Weights of a small mixture-of-experts language model, trained from scratch on English Wikipedia.
Size: 14 layers, vocabulary 4487, 8.85M parameters.
Experts: 64 experts in each of 13 layers, 6 picks a token, a sigmoid router, a shared expert of 64 neurons.
Below are experts of layer 9 (counted from 0) of a mixture-of-experts language model. Rows are named router (the router's row for the expert), gate (a neuron's input weights, with its number), up (a neuron's input weights, with its number), down (a neuron's output weights, with its number) and show model dimensions 0-47. Each number is 500 + 50 x the weight over its row's rms, rounded and kept within 0 to 999. Numbers have three digits each.
Before each expert's rows: "gets" lists some tokens that make up at least twice as much of what it gets as of all text; "raises" lists some tokens whose logits its average output raises strongly, later layers aside. This comes from a sample of Wikipedia text that the model never trained on. Tokens count by the router's weight.

# expert 27
gets: "h", "am", "ak", "an", "k", "ik"
raises: "i", "ani", "ini"
router:521509442500537445392450482473490477461557571502571533433492549406490496479476410452434434497547523502526460596581515451494489511511498548521482
gate0:464477497443490513508484474515521454552550523455561562430575447484478413572508553461604405483433458515510405469494495464447573454508445595516447
up0:528499465429441508450576614494438553471498452546461478585576516538440414554407475547479511480512424473500493480482546494428499536551459547528568
down0:446518395482552518578431493471550434438617446610538557526529434591522522505566448427497474461417507444501516480491422399408556524489447443553502
gate1:526494514512426486522471398472435465493547541477545531535544505468368540592424518497449466403433474538548472529481508606516501504445497519478527
up1:546479578480566470453564600547602556591514525499521516613445527501407532446487510476544474547492585479533455548558476562528494444535464502503442
down1:503517578460475385473459548453502436504563508544481495531483471464514438455507482436589486470514518499582603496517504466454553483508454495502467
gate2:545481542529545482586542573514539466424511391512538521488600563552457471502540465535560442485506562538545512589484447509453457515579555431573415
up2:514563498580608499472466509546589427584487522483535526547484529533377419466508420472450513462489549547448527451439474543443476386512450460506443
down2:511553482467488507517536465552540506530473456609579462578406532521474429463508428562442443541508512598498500513410558461469507482470327463515539
gate3:487524438425514491421520502467529424572472451465498550477504518495558528584392508483510486488487604503501442473583528576640512588536434586472482
up3:500486440539570533432431543496544484539536513444483504461505555554561509487469610485442431460493376456578486567575559491503456447444516512438550
down3:477530570513564554469514434517535521605488378377498444571439464529427457519581474450478459471461535579545459480413483464529476438507454473526530
gate4:432463346466388485507537494502512440577572520557492550485467539414507584549459503445463537486529503479397510445460466502452581533439467528522382
up4:557462535475456495444462484467573501537560504506560601562515463564484491508508438453368508567460453444559453400431565487490554509492481498514449
down4:391399422481384485519475525417464596516503573513492556437470526493509537505408571521495576614565535561481499503503428552477533478442529445518437
gate5:449504488470547495460478524462560567343485507456611515507612501473496424525502457531481444536471483544498498544524439443567537495510510505565492
up5:507479420487612507529519510497512517575508519492508522523454482581533518568436575543490486424426626528454538497432554553495493519566520508385548
down5:509507571456512506563416587568429525545508492546500480479490436406501526471513514533522416446479511531422489582510500493394466508448445471513547
gate6:462538469475494514603461487499544529554581547516478541429420446468513564553614506377510480549492454426580506433442427504407542457502527525534464
up6:621525461532445495497589394464526587487509401545435419428572484481467415469526441532486462488524426412473497416468546519475533519450474536502470
down6:520483381580589589481547457493396422519570415547435465531464494486557444407468455484583588503504536444423543510590469508496533471434539496510537
gate7:601550474524493524518455591519505529554544597454624537490479495500535351481476501435476462548515612470539471517482412441481460532507527420489517
up7:516511485495476543498516472500519443361480512495488495457518477597516471539583491519488581505518417534459531526523571512628476496558507463455546
down7:515527592502585554461415455512498504498436438611527525512493588559518529492434507502530522477399538467484548468549483540471426524498464506444424
gate8:526508468479529585500527546494430531567601531551599526497548435598550466534481483480550548566468503497478549434510558507477573496463526471565547
up8:521432577549588462451421516465583440423463488406507515592481463392543472448443500556497544518495429517413535448506522501482506551494526548538518
down8:483513449484511510485591551606535501433479434508516443546502536533450510551541499521465512452479577485549409541486524469496503528556362529551542
gate9:486561554492445575530487589572522514531514597515581528548513513402350450477391515512530493506468515444429508504578505460487534549521411436456394
up9:445532523427506540496433559499569531542518614491499496468611425507473425493529516501506481558539462423486479395530492498491508503538450419371442
down9:516515530469429452398464414575586540562469569427485493465574473539444461596508449477436561486463570537452533529500495452436511576505408561576442
gate10:517486477534570556430494534497503481478482487469562484606456399461395494456518437425544469453494426431514430475533513511466489587442511482506463
up10:524512434537491550508518485612506435427497536585463504513498513489579588559524475484543473502493503485547452472469463523493457551481531544459505
down10:585451505623577523546515460467499465550556458497423583436430495541491452489333505444532508451509533428467507551515532464519464501537522515531471
gate11:492489453389494475640567537585497538400539433498456459467561454462500414492623486582395574488498474464451485583493506534519595493400488492504444
up11:503535417443428538494539472526519539512450534491356534496507377651532507565473544590482515403484518549526541499465554549503520520477471470443515
down11:406468537511530493558554441456448541462540546454427427488414482548496490538475539566502475516470418558485542521498512517540552564484417399519522
gate12:453505406528509476469552573434454500524521513527551526539502468570504532439531474444465612569448432502498493415535577516430503540472465520519475
up12:550521530497419536498457445483545607557417407470470482509617507515501590482543502499507487499535534492447527597526496486529524540496467614462472
down12:562506578549408568559485442591468424411546512522479455443504524542524534542440495530454496526529487485475597547517501466479528478549458507489487

# expert 47
gets: "a", "i", "an", "ar", "at", "al"
raises: "ese", "za", "ome"
router:500515494448510489484458442477532431450546558513561451453479487417443480466451420491456451510545502518548499621506477386512504511491519599480467
gate0:490527534574508572460437494517551429492489537463557484594547431512476456525535497439436492519427516479468465470410434521486565535495532561571416
up0:472480437489513560539414480392496454472464512443523482416548406522513530471431501351459467488510503500505543499486480500528466454522437413534495
down0:526494427537474524455484412537488515477524558483556513489518461503422430573496557483480506517471459494498547525537548469431349478483497422458586
gate1:502548526546557517469544518505506487454531556503536497477608482606507502505453521440495473421494405489640570540513380555519515417514549456476461
up1:527504477562542621497527531381507515596478506423557443486492452454430515536561472501480437490429530475506438419504477545493526524504478467475451
down1:502573506510474498458480553459493496644436511456567429481457611476522387501515558557449440479570437517441557529506508494577494512463550393456525
gate2:540505544586462451410550454522539474456460475474586566479582381523423482536475490427427456523500539371510508532474499429499472495471499545442410
up2:507504590443462517510428528501523543535512565494553516557460458456493452501556570541530560550538446486527503468470564516482509555481402424458500
down2:523593581498530508525439552534552475537576516530536504491464529459462520411503518409475466513470605518427397552521446456495516599448356551514551
gate3:528566470541580457580465456554566595573568450489526518414526539398493407470480519592625525501501496591514507495525486430369534486491495439499509
up3:482419501539442548411546569516520477530515539467558546493424547541571547537452518418465486488450470545510534548542633524588440446584564397459485
down3:434546454604512482510463544468521496498533482428563509474397472484536526521483445420475481516555485560545476495452527444549389508530540429444456
gate4:546539502453436579584441494442494474580599485467570462529424526561524508530399523461442463520508588500535496536519488523533495511489515530458481
up4:453556459482422530507436466465547494428528504454518402397463344578559525504473540495476512474480455536557517383421489494583480483476499538585519
down4:460520514520543472493501556488433454521434476408521497483487477588518574585453422515460462475520510523424514496466520552513410487440495471511522
gate5:457491458543480457533461544458465441394469519501544367458488517411540492498544570587607477448571514495382506470527470406465484505517433541514520
up5:517421477481511527494455587458518422506501629479458460479562510421533391514535432490446444445529476457476453488488604502541446555486517436444443
down5:543440524505456510542529480458450524446455651521614474412462508458537494507466449416400558578543509514543515501531481561465596510571390577488499
gate6:577441424534516495568520420434529456464484471536526511526464467548541524418529473447533429444433520437492558586489605543586422459515517542515472
up6:547495438569492463505569414499449456461491515532534526508446422515570517393594445396537535484515455384436578537503500501463530479483515554417586
down6:440516508548445449579511469418542525395451589501443566511522486472415495483499416421506454509546519392467532495402433512455510498462430566491549
gate7:427465518477475474446585475568516557449498510515527496499447503609533446554502444442440520483546529541538418400481492509549556527498503484593525
up7:548406567542551471463565538435563451512473554519479426566437597493511401596554579503522524385518554470486504607500508498487516429570564500527484
down7:512523498523564529537538544498483478491565572494448473400473465518452477519352535559515504506441463527473528618440632491572519482540459553442498
gate8:615520534431444506560450489510569505459429522507490454592595414494540490495538503515510452400436577421483547482460480483436518541525532536491494
up8:470578501470431506472531433483533566409493469541545478390430498547479573419513476456462479544456442504484470495469514499582484526531421533495490
down8:534596478519464507414443530545448492351501527523457529442555495490456460538535620574436569417543536440527506509551563510566555587553516428530529
gate9:524526513475531489461414454498496509459405582484478495425528503411492494480517428527390482460529459475518520490421498514501566446483516508446550
up9:476497551548432523448455572528453492539441585534490499608538524545596549477545546509529456504552515521433523433599494539503474415478529535379518
down9:488498481599560484401523551547419576466553488564485413514529483449545474499432521485489483471426481478469478438481530457519550566477441455511495
gate10:490480513509437442500536517584572482594533509504581439427476553644539455522547533625459433443479458452382509522471470485525485530627521583522478
up10:501553474564543492556510441531490467520375440480464434528486401518493480470517529453475390554501523503514473598424472493405496610542497525436487
down10:499575487503423558570497450500549524524494489406482558563459448557391507496554460485464400528525537532497453500482506404407426577449590439488558
gate11:544522588556425494501501611504494494430564503515501489433578544462547459471541481515491454439468506590592553466573473398517493451460460431555533
up11:578564499555385478498477495566489467507484469528498585540384529472475549470498501470533537504494640465517519497533447418450534494575530505443398
down11:513517554480517593502489442485540557552512475511555453508491403466498517526474487511521646496514540611487507471553489479535397456507509474505441
gate12:494457451454549477517507492442522433386414505416456509577570446505594460562561420551465432482523558423494432489463478558480495536566500579562476
up12:475492546453440498521462465501533524428520501398550497485536486517553457443498375584489537508506443436495557555523494455565500490478440537413467
down12:529478515487520540554586431467475499519455506439618441537511469405558485504485536558451475517589539485514538545525409465486521485583392512536497

# expert 2
gets: "\n", ".", ",", "==", " ==", "==="
raises: "uan", "enior", "oming"
router:575592511522519527489487451509508483508484631566573380520535429445440528409474432502587478533533500499464474539530494451457492439493456496467374
gate0:491585500499619486496413450575451501491384529492579545521431549548507544506523518489520496512585505494439532422473494450539468453461475466592449
up0:468476521528445483523553516457532468465618476502511521506446430438434555457439593581484562457457461503548554510537582478545475563545505539467581
down0:431525480512564575438521480491480377567558494481533453416536591446508484529417520505462517465555522436547415547397474504534504469479498473412465
gate1:424475455459483493580398500559480458541463543533560434510512398490554469467485493481544438507551443478441534481534537495420483575528424501427450
up1:418528476589572561437489549539504541462389458501465410465542615532450485402519446469514533524483521443515461530580504536380424490538510463460484
down1:428498495519521439561515448530494503424451468518401534607460512485523485512490530536545500481592505436497533527457513540481580401507550415493476
gate2:477511462515443519444435641532584554573466535492493479483518497490454462448533415549490507479460393489530523566522441516492536456495524501542519
up2:479419535506598558495517420530395532478511481505421457492554529528535460475507529538508537512456537497458523390494502488479450515483479505579491
down2:461506496452541392445528545471499495483510455526493545406527514495492475492455471514476427478513479433586528519483417500401548397402570522519441
gate3:508512511513468505470533438442513518464476458444421558505477502466507492594525499495530435483538445525585527487482461476530644495563471513584514
up3:583450520616643471428506530464525507577408461511508554527531555438473444459493576502575481431495593510535523503494576560482469528478526495523449
down3:480525606453551486514557486487562526494474444473503498482499545524534505480468438594540392602502567571476448554422480513559572519493597443515508
gate4:494538460493499519510525451482471500508510575514510321501545411441509532509373448509470435523483553566399445430539488535451515442466525506493494
up4:496582493450494485543524521450470540535461590435495512467491493539497499424554557479532653521532500462426620436557490502434520515594585488469475
down4:499549518406496514543548465561452491449518475523550550599486510524587552522526574540535493460509550507443530528444435569530512464645558497468515
gate5:464409532466570537462532575489455516548370519485468468542405483525510526456501581519525468513496437452513491400519487530549425571453488454572485
up5:537483534533452511495560526354453481495458402501482485568493481481488456525552585527516389452492499511531434462522448505614517540498473511524534
down5:448417514567472478491473576511546523603522539565458480475502547505413615438437436573495471511583489494462517437431467499459521528555393415567507
gate6:521604578523487493507529412521522550418457530497511483522477490521452476524415542530550444554547584520500499504460462452387467505482513498512445
up6:517449482441480553464535485454519449543513480427440566437508473494554534405580484541520528476464550514510594460536555528541452515450451523591526
down6:432556497500487447519442435498475559456484445439624311509522481548478513396424489453434547500500480565487415483588475426519463516496452542460599
gate7:578566493618496477492429478588530474429463454489534553525540499596520545492542426445507442525482540541558478482502556527498491439463466451473523
up7:524493477472499522473480488455593402552508373533431548464495479563517524517503386484595497453474530402477480554533572501508546471470474496490477
down7:555531489549443471582535505596414528577535450549509414572507480559529551504520434517567444480489393502513452471578523569468540532508549488491549
gate8:539493442604568511531464443439470409482522572506427560469540442559555481587457553532539426561470536540473533567548535478479516453481514529562538
up8:552551525426384476510553442516542563591470540511473524519512582506609536445565568554520557553517541432564583512536573562443443518556529449503430
down8:512413583464471465543502507493456487559508450524532521539458530499559517491449492546565429561518461485466534580522496656451517488523651519525528
gate9:564545531413478471436507562423577373646580490469525543490493453446499462502503437457571444468431523507556459450463402505506490479554524504518478
up9:489454483569524571496545493388593563421544554542452551461474502527530518487495568506436568431571452506388537488582621474472554489537509537488375
down9:546494517474493527461484433502524511466481405481492494491495517510544471487417513518462510452485468427578411517567511422552495504553446599591461
gate10:539545472550525463474557552415560515562563569551551535533524547487527614498478472495470443489459481432591493529510482469554481477449514481510546
up10:477447528458430550478451502504545525492587430501491519469535539531465432486531537430519525557492565461499517437513493509382522515516539489487507
down10:542594439540412465506440459481516546423500520597567525449545474446505477535512508531490530557582524511520406564530494448493493541524497459386560
gate11:533488499567457485605395483407394323541529475530475511470503503460497529477497523525517365536475502557522502431525556503450580527542548559517551
up11:436488478526486488539452530467439445503431454561528474545445379372491500489531519511513517502503569480526509428553529494367474593529476560507567
down11:451428405441551509494493481520593583447528475480455431549448458461486481509509516420500520498503494506497473414502482408453520545545332487457467
gate12:448522519584536510504472548516530549496489581569551511453520545448484458643472445646479502452507515443378482443555477476470473473376498558440484
up12:460497518588531472523398505491514445473472479579382488501565483430557472549512531543482453499538506537415563500424454517518527494505449462477608
down12:455388463530512417454418454518477561499480443426547483462550564431514555504498497485494423536504463482485503479602470420401401521429612528456448

# expert 62
gets: " (", " ", "\n", " \"", ":", "-"
raises: "Tr", "Le", "fl"
router:531567478475613578483444484526512446544519545665447466527537553507456478479505485503497487485558536448541410520532490479481534513484466508412450
gate0:473505506561464489549526522559538503462509443585566417438471544505581497593484499518503489452482507545583410508563449549514571509437515430445499
up0:516511474547586497492532474466464547476589482497474500481506541524539531493482491496508408557512554584448612523441433550455400449515584518531467
down0:487478509479460536556525499503491437570497512408430512492466512549418389475448596491425490496462482523479453534523469501561450443422442549531481
gate1:464572472476479486573509445459485438537575467565420521558503349454392508534519583509457526442557498497430457431406447512565477623528512503456484
up1:547425394524670552448450497449444465513480516510505406570495581527449467506546518550561571574512498432540581473489503489517461418515513465555616
down1:562548485380494654478514493400508537414524459473530494445506530455552433486605554512485594465490427524490542575520528485495487474518616506459500
gate2:491515541585505567471494481389430514487507442453476467443444542530393557561509613455465450473478480500479501525543567469472466527514445494604399
up2:476509500419575479438478523502573477488537580549499529519538536455619432540575440471515516524519532566507544556424455546460439502499594481507475
down2:461515449529493508468521486514528479477513526596463408473521585503532478489495463478601500495565461515484430548539522477480441460504436577488485
gate3:468525468604499496449482485500534421477517502570439500489422466462501512574439474520524477446458556469515544456474530528570358455584509510537548
up3:510437550454361555488548486583506470447487566512474513466492587504480494568426479485502470522431510561533576503523458492497572487480522556477491
down3:434475572398546513510531465498466430488514473455489489525501576514480468544514490571538498455567511501478477440506442547457473437471405498442428
gate4:527584539449521542461546557427505470481448528561407471420536530500543513454468534525446484530538518420500517524410483583469498474459551538454448
up4:562521452465517433445492486609432550348493506528532450495474510472487475484514418602444528382491439524506456560560525476468372510535538543587456
down4:511501668556490470458454403471490446472474474549521569488469466529403538457549551506462560545437459563489372529454551554602460430534478440543520
gate5:466469555533564548491490568479508453404560649508463548481481506480433626460510525412447524479541605469422556551425564497508549468513517525486467
up5:474422522514433564428409515439525386463434538511465570565466475498499604414485583472427539407560489535496548532515497550468451552456500493542447
down5:504579547496469547360529524516575440476507519468539481579447523518540475542514539475543385486465567395480449412455494499454528528393615464502491
gate6:455568552463561504466533504391518416504486490575517507482536517549491483524518488524529453428592512557517482460499627547468466556387488491530510
up6:481429531511521471463489574436575550421537485442502547492480412450502447543562436558430546486536470498519524494562369461489484464396513523447440
down6:501474487448563452520451457507448623457537447430586419538547518508576419456532476560474492526413433450419420601486475486556549523552482489553531
gate7:478562574445485560557404521440562475464549482592438508545442457492442459470552480544469398470571545532436484413500513540528431519480449628454445
up7:458461582564484532433536567566502447508506491425521483454508505503440505539532572401552397508506521478454544524616468489413515462504397475494419
down7:456591568479517585348427554545541399511520595537450540457523505526452497513546455554477486536474474444575415463528472386539509560469456535441543
gate8:508521466454413391542416449554498548497571571510449501456548441531539473489520594506448495469489415407503490573533526543488573442543451541535499
up8:472497561540430382530490386550563496485617475538439423492480413517545565524553582475503452452449479513428458587527460543442506546455454556557413
down8:455485454565441525537569527455475517503503445532524512501597536537538545504392498548529554533466500556478463560465550429502510517498377457628486
gate9:486486439474434619470440384485465524486494398524542464515452576577508474481466486610536513485500553474462493425504427450569522455448524507493468
up9:525500510565476475534625417531526512471514596438474504426484534471513478549471557491511455520469504564603448560450523479555526578447510464473556
down9:456437447511529635442444434416519456517599415448613490475465465497558427471461473478487503474475513447453443468505417499486465562538489571417591
gate10:541489505434494496535525512496593467513522548513487473417525417439489548378429440533469468440553468543543439551470527605532522444477367566472446
up10:575494539593518504487464463540441561476531398498519551442483470433477573445445613522534481566524479537478580504441503477508530473528464569425388
down10:531645492577473530455505519516450458375512542477484600547468463524481415520407499458475452440505487505524513432466532517491469463541528530499535
gate11:529540521458500490373508483476538529526549512406497366520440532417542465568372466550369404584543490547489410518543451447510531487393506522480483
up11:484523504503458500494614496470553481565507524473483494570382513516491484506462536584440426502507445476483442406568514545507473488489536501508556
down11:522533521411562471539520422504513555537453478521438622529486497596544537547588513506636524427482467467401525482543429556400581443475511567450521
gate12:530551499446532525472454534498488546451531514553484388426406626529566533493529512459474522468562523563442535436535500558519455468552674506470504
up12:508546379484369593475553476409527531500440478508445483507558570554507524595502528545438528606531574459458555452442540516457538455471460433541501
down12:450505351487457523497561444503403472514426521525491552508506585481549368533516466505544527485588496458514516462560505482381545526585512444512452

# expert 4
gets: " (", "-", "\n", ".", " \"", "=="
raises: "At", "Un", "In", "W", "S", "D"
router:612568445548581573531500530517447550494470537583508458548501508495406447437516471545476446466579464481532451494577540440513461508453403491483421
gate0:578530455523485481506550413577481495434449570503457489503480560504496491508590478523466424432458481537456480608514503537409507542450477558591398
up0:398593530521427464511460513478477507521468448495416505556531499500510508522481488500478538546486474526501506475593445493465541435522484487452473
down0:458467578559549527479498447477629471537493491432599459448495439434510553529455508436585524511504545517493533522514630487425545477508523478486531
gate1:526571437577531555530462464576501583530526534475457543517541487472475535597482478454410401482523381486466453470438534458473446520487543508508511
up1:582516530528442501496427518500520462571494522512419496505453510522608496556557542543494474524494467541427444526483479447506556570563419438531536
down1:512585528472330493498512490514504507471509453488480512580490511472534512541430472597489531553479441437497379472478500481555543578483503530600526
gate2:527447527490579537461391507560478492436425570423450547443552527507462489474576481332498541471547530463464559506493634474524540515480470533536500
up2:477513429493478540431521488464494433580529474513586507532478496482435470610487527621504462543465537502435505450423467521431527541526564492434506
down2:443612509509504510538484496518462437575517507435524502432487432472553492600444480545456480495506514415487419520437487463528497458520482536499516
gate3:430438452497556570459546522525409548598583448495573585491574457465498546408552531470535458508581459401460403468462480501550559515548421535546513
up3:510526499564499508498492571498506451494477582410494467477493534465509531501620527472457558475460386445444562455461461452536514449592420599602511
down3:462504486525537428517517429442442542420480411416538439531478441487482518492544466510448536577436324501517483462480506464533508509511510603431491
gate4:423516497390509515517565560611459473504400515608550477520496586563509490455524479515477517529534423417538464485506539469536524463512541479417431
up4:564486514552512480537434455495481551505512521455410470475555470457467509536454503463466463474479610503524558544545477534426605563621597442605494
down4:441456557488546521454478459467505427510466485503495472401512425490580569521422475480472437503477497442441617450432494518566501448579450591491554
gate5:510480435594541502579514553491490520541463494575439531559425500502455440432492408526448612475509495489391577597462569511580484514571549537498497
up5:428469378523454531497499549497511464468498469472468520565531535559443405453439487495470540486449509457422553529465499419386525418562486505555509
down5:467519472588549480497543532532465543520462477499583573589540473493486463503506503519489430467466496461449431513486472542443541474473531525489553
gate6:514460522595487542556524502499484501475447599608591539527367585594553432532592496529541415482546526454524520526487436421504501536409517515497433
up6:500535558419454425419490481468401553507494468403443523425493491520495511506442479493417480476565401422579439418495540503447470533569480459523532
down6:493455502517427588575362561492599512381574558543563528476489506451480547453410517509478541454601516518484443441465521493478551509593545484554488
gate7:473556494404539648491532502518536513541569412434510549517562483473467437560494440481499495539477491429434567517494530481501533413542527472551569
up7:554485472539543492554495500445464507500508428449651511546449505410568509507554492525502472523516401565490515472528527540552526548485483517474558
down7:519450551572433427509450482524432533424561507379481472452587463417514552550477476495461566506532450465529490559474559403459465513515530468416538
gate8:439490444557573562488530531494564445564456588490420439530455546532406495419482526463522538591464564527612548537595458464589526539543506467497569
up8:560519505504486458552539576528534439556472481587503547557523511421468555477530508432506535471442555509491580507439447409469550415519498500536392
down8:589516469528479452418539539475488504512569467462511504505538390471565536443588564451482508515516521431537413444545609552534454502448515452505535
gate9:551544470517455513594483382524561499493500435432565555556483481488461532545407509428505462442522502492570503425515470391497538560459526531480383
up9:547516538549508520488478454544539506550422549538523402520511450477508382519454579438533423424487474485552486507565492502485569542461505508421341
down9:509550476524443494474596471437501392607549491505463536585499496463504479434569524507435545501509567494551532479450554453533541493528452424506527
gate10:470530495498527505514593456591499531569444557434499490415422522541492519452588519514595503493468510412548601464492546519535474580523483493530468
up10:477572548516552480431501467537551551419530600519480447525516504483515524551402587493456470502438538520488451508544474521409511609547604509535533
down10:515527541421419468539488586503440528496504480495541455527597501480476513567476497500473518517553379530474532516529606460506482484586470544415411
gate11:540552446503500590415437416571497519469421514512545536488472480505487551520535468478555451460437453443511535459523572553501449484482457495509587
up11:441466573491556504437589544516495528455422461513468474499466617473454435415439422460539512459557523497506527537592507534534557492472383476401457
down11:491411447455479456516388536515544432497566458447528533479497468496483454498548421481425395525461444601544483459503458477446379591522542508439510
gate12:558397550475522531576465475521514460545420500519396535499563568530472509526542509488437554464529473452440508518490526508457477502547437484402431
up12:491430573462612491579491469541396361538413470495485459495590572523411413490567460483547572521558505498499489494515503540489492515421492430497447
down12:488500533569596514547537529463474412512501570429470454582441570478513445533538515479588515508505567466447450476536483589441532547464432489619478

# expert 11
gets: "or", "r", "v", "ar", "im", "m"
raises: "ed", "al", "em", "ally", "ol", "ing"
router:532562498422615475500471480554602452485420534575520456484525498482508475483487467472466439480598459465465553582487448415470575583545490585486494
gate0:485515498464531494464544456538500486559450467518522618408438517468538568489517522522508463464446618540569467566469493548447480511461455458484539
up0:532480519516455444555417493540580511388507541479507508470455533503477540577466593554471437445436472429516494508431440410545499419502435408442453
down0:553556437448559475644476451484514495442581498492588515389519447509512553487565486466499468554485381488498511462425518444494489408569480582573503
gate1:436555400418465520513521492553515575569525473482532536584453447518466452513626429529423571539525403452505424592489425440507554572434452559494473
up1:555486585555482541452474595519476477517531509462464459447526476526471615474421518450528489606421518419477562595477469585540493496459508388480527
down1:491459465513492445462482451576458521599508514483502574460526553577522576492447451502471523470435446525538427524521570504498493526518406513468491
gate2:557497513564419463436458506524488415524557515521557490630448538496538528520531523410485452567499515547494493504619433487424534495467473502578509
up2:592495541476527397501542455505478572564462446549503415555453499386561413521524442493539420454470565538524469461520515552510512527444476474517566
down2:572492553544480480481580616472453487537457515407479518595461516483477552484463462550472494471497554466479534605515466563524531567518511558571516
gate3:478556486619485471480536455530467513533437480526486429519574466492452417531500496456432392420515455492432498602406581512449490485457545589520531
up3:461441512542402514513425480558552395465463604476476519379534495533548456430451592504558473427603481554540574479431478483481481564561459524541497
down3:430504552507478512519436417496419521444520517507587404485517522537474501489462560552439468565464503565527556485463515489420548520513548456552535
gate4:479527482503620466587544459466525489484453484471603488568506514432525519485554522589516514421497477544452444462464544461552548475514448493530461
up4:449477495470499465507537596527499502547518363451490560418538518439478571369474507491548468448480588468464479442584453522373488511622511591553550
down4:481508477475592486525530447464551540477542454555416466574494469391503490480508500576516544470534478406491523520398499516483478542557465588452514
gate5:505523487577516447421563527485503523565498519513508417550419503498475455527480566403550495400500437507516465427466515491468443618549553504507501
up5:451466529578483509498558554396463453437504532468526538507453544541510495562572466525576537380469424536517605540508490586449517523485470527506469
down5:461492510416480453603488508453467511558556537445545466600515447496491546479488557487470463563481567510555504497528528551479419419447487500515441
gate6:534456466394508453521468445596471526458467449544486552564526480545356424502463573502439483493496473461449484496568438562434490543555545519455564
up6:525490575535463468536414482475444547454580529510459437551501551492558510440416428536503557510471444532448499547439513532552530385565608558531489
down6:542413515502499424452514435501427491562560517538520591449526496512468517431554501615532495475456507546545539542478524448542388438541561406612458
gate7:499478473387548521531475467405509537556512403492505465583611504494526422506563565555410542439484478563551454501490463583493480490534395463511474
up7:480504476454422494399395491410545560553562521473438454609540515496476494498505454381467517507486570455464500521553442550520425593514487434567532
down7:534484530469455494443439608539593561507446471506443546518457533437525454444462523533504499420388483458483484554458448450557466524525511476499413
gate8:502555620459587515579433430408484388571471609469510478528557474414487512437530462605557603490506457508492505473435409551500499473510507530550502
up8:462491493483439562551552525515466521557436534524637490461501459527579495486642486520474524569483468543540423423383491480463514439406478562541435
down8:528557445521565612528474471498446478539509486480574513443522479514498543479489466425423479477451456495528458456557529445523547430469455486518493
gate9:440477472479493569545496507532434509461503459473476490475488432420430479383513463548514510450552493398433501493464443473440537575503418483484490
up9:474468492489559582548520518501433581494477556483471570437540456508487444470585523521551496399489486488521520512462494508475527537592459558517467
down9:498494495493372546380556492544542537362553539568474427464496425436486446478528539504483485492499495513504558445432441551419536561513465493455483
gate10:556510505489517476575485423542567444434510545472493545370516482384501456411451426486531525436530481492465527514486533440509521531468497452495537
up10:433520585507498555533512571433496545499525534477509440616457554459453509523427468586431482517490421564536470502478556515506502406404447543581468
down10:469542538409487507464531535456445552492582451543415490476445466564497609527471566497480400559584558397492386446507503538404542468508462560432609
gate11:438463518538507568529581459552499529458413435555589487552483510452531478565535524483502512550490586561464446427508510532472470472453424457467487
up11:484434504404544458492548492509461447433565533476489485493471522513407497476395492529586534445449585494398562541532515558548588454456432552555548
down11:497467554505441540498477542478480481492494463462530484472528579466481420545472496502472514551443428507469540485523480524489575527457403490432559
gate12:464551453468534514505550472503417563468511602519502530576525454606524499547389482519496495524508492520571548608487479513522600543411504433418484
up12:486518539581423419348455515507509496474486359480542522528514599470566570577466502475541560443547497546524531476534509430468466418462501573468537
down12:596449530479561557537509464517509525459490462595563450490513394459470547469582489473481439509514448534532560443491505494471454555390399510558487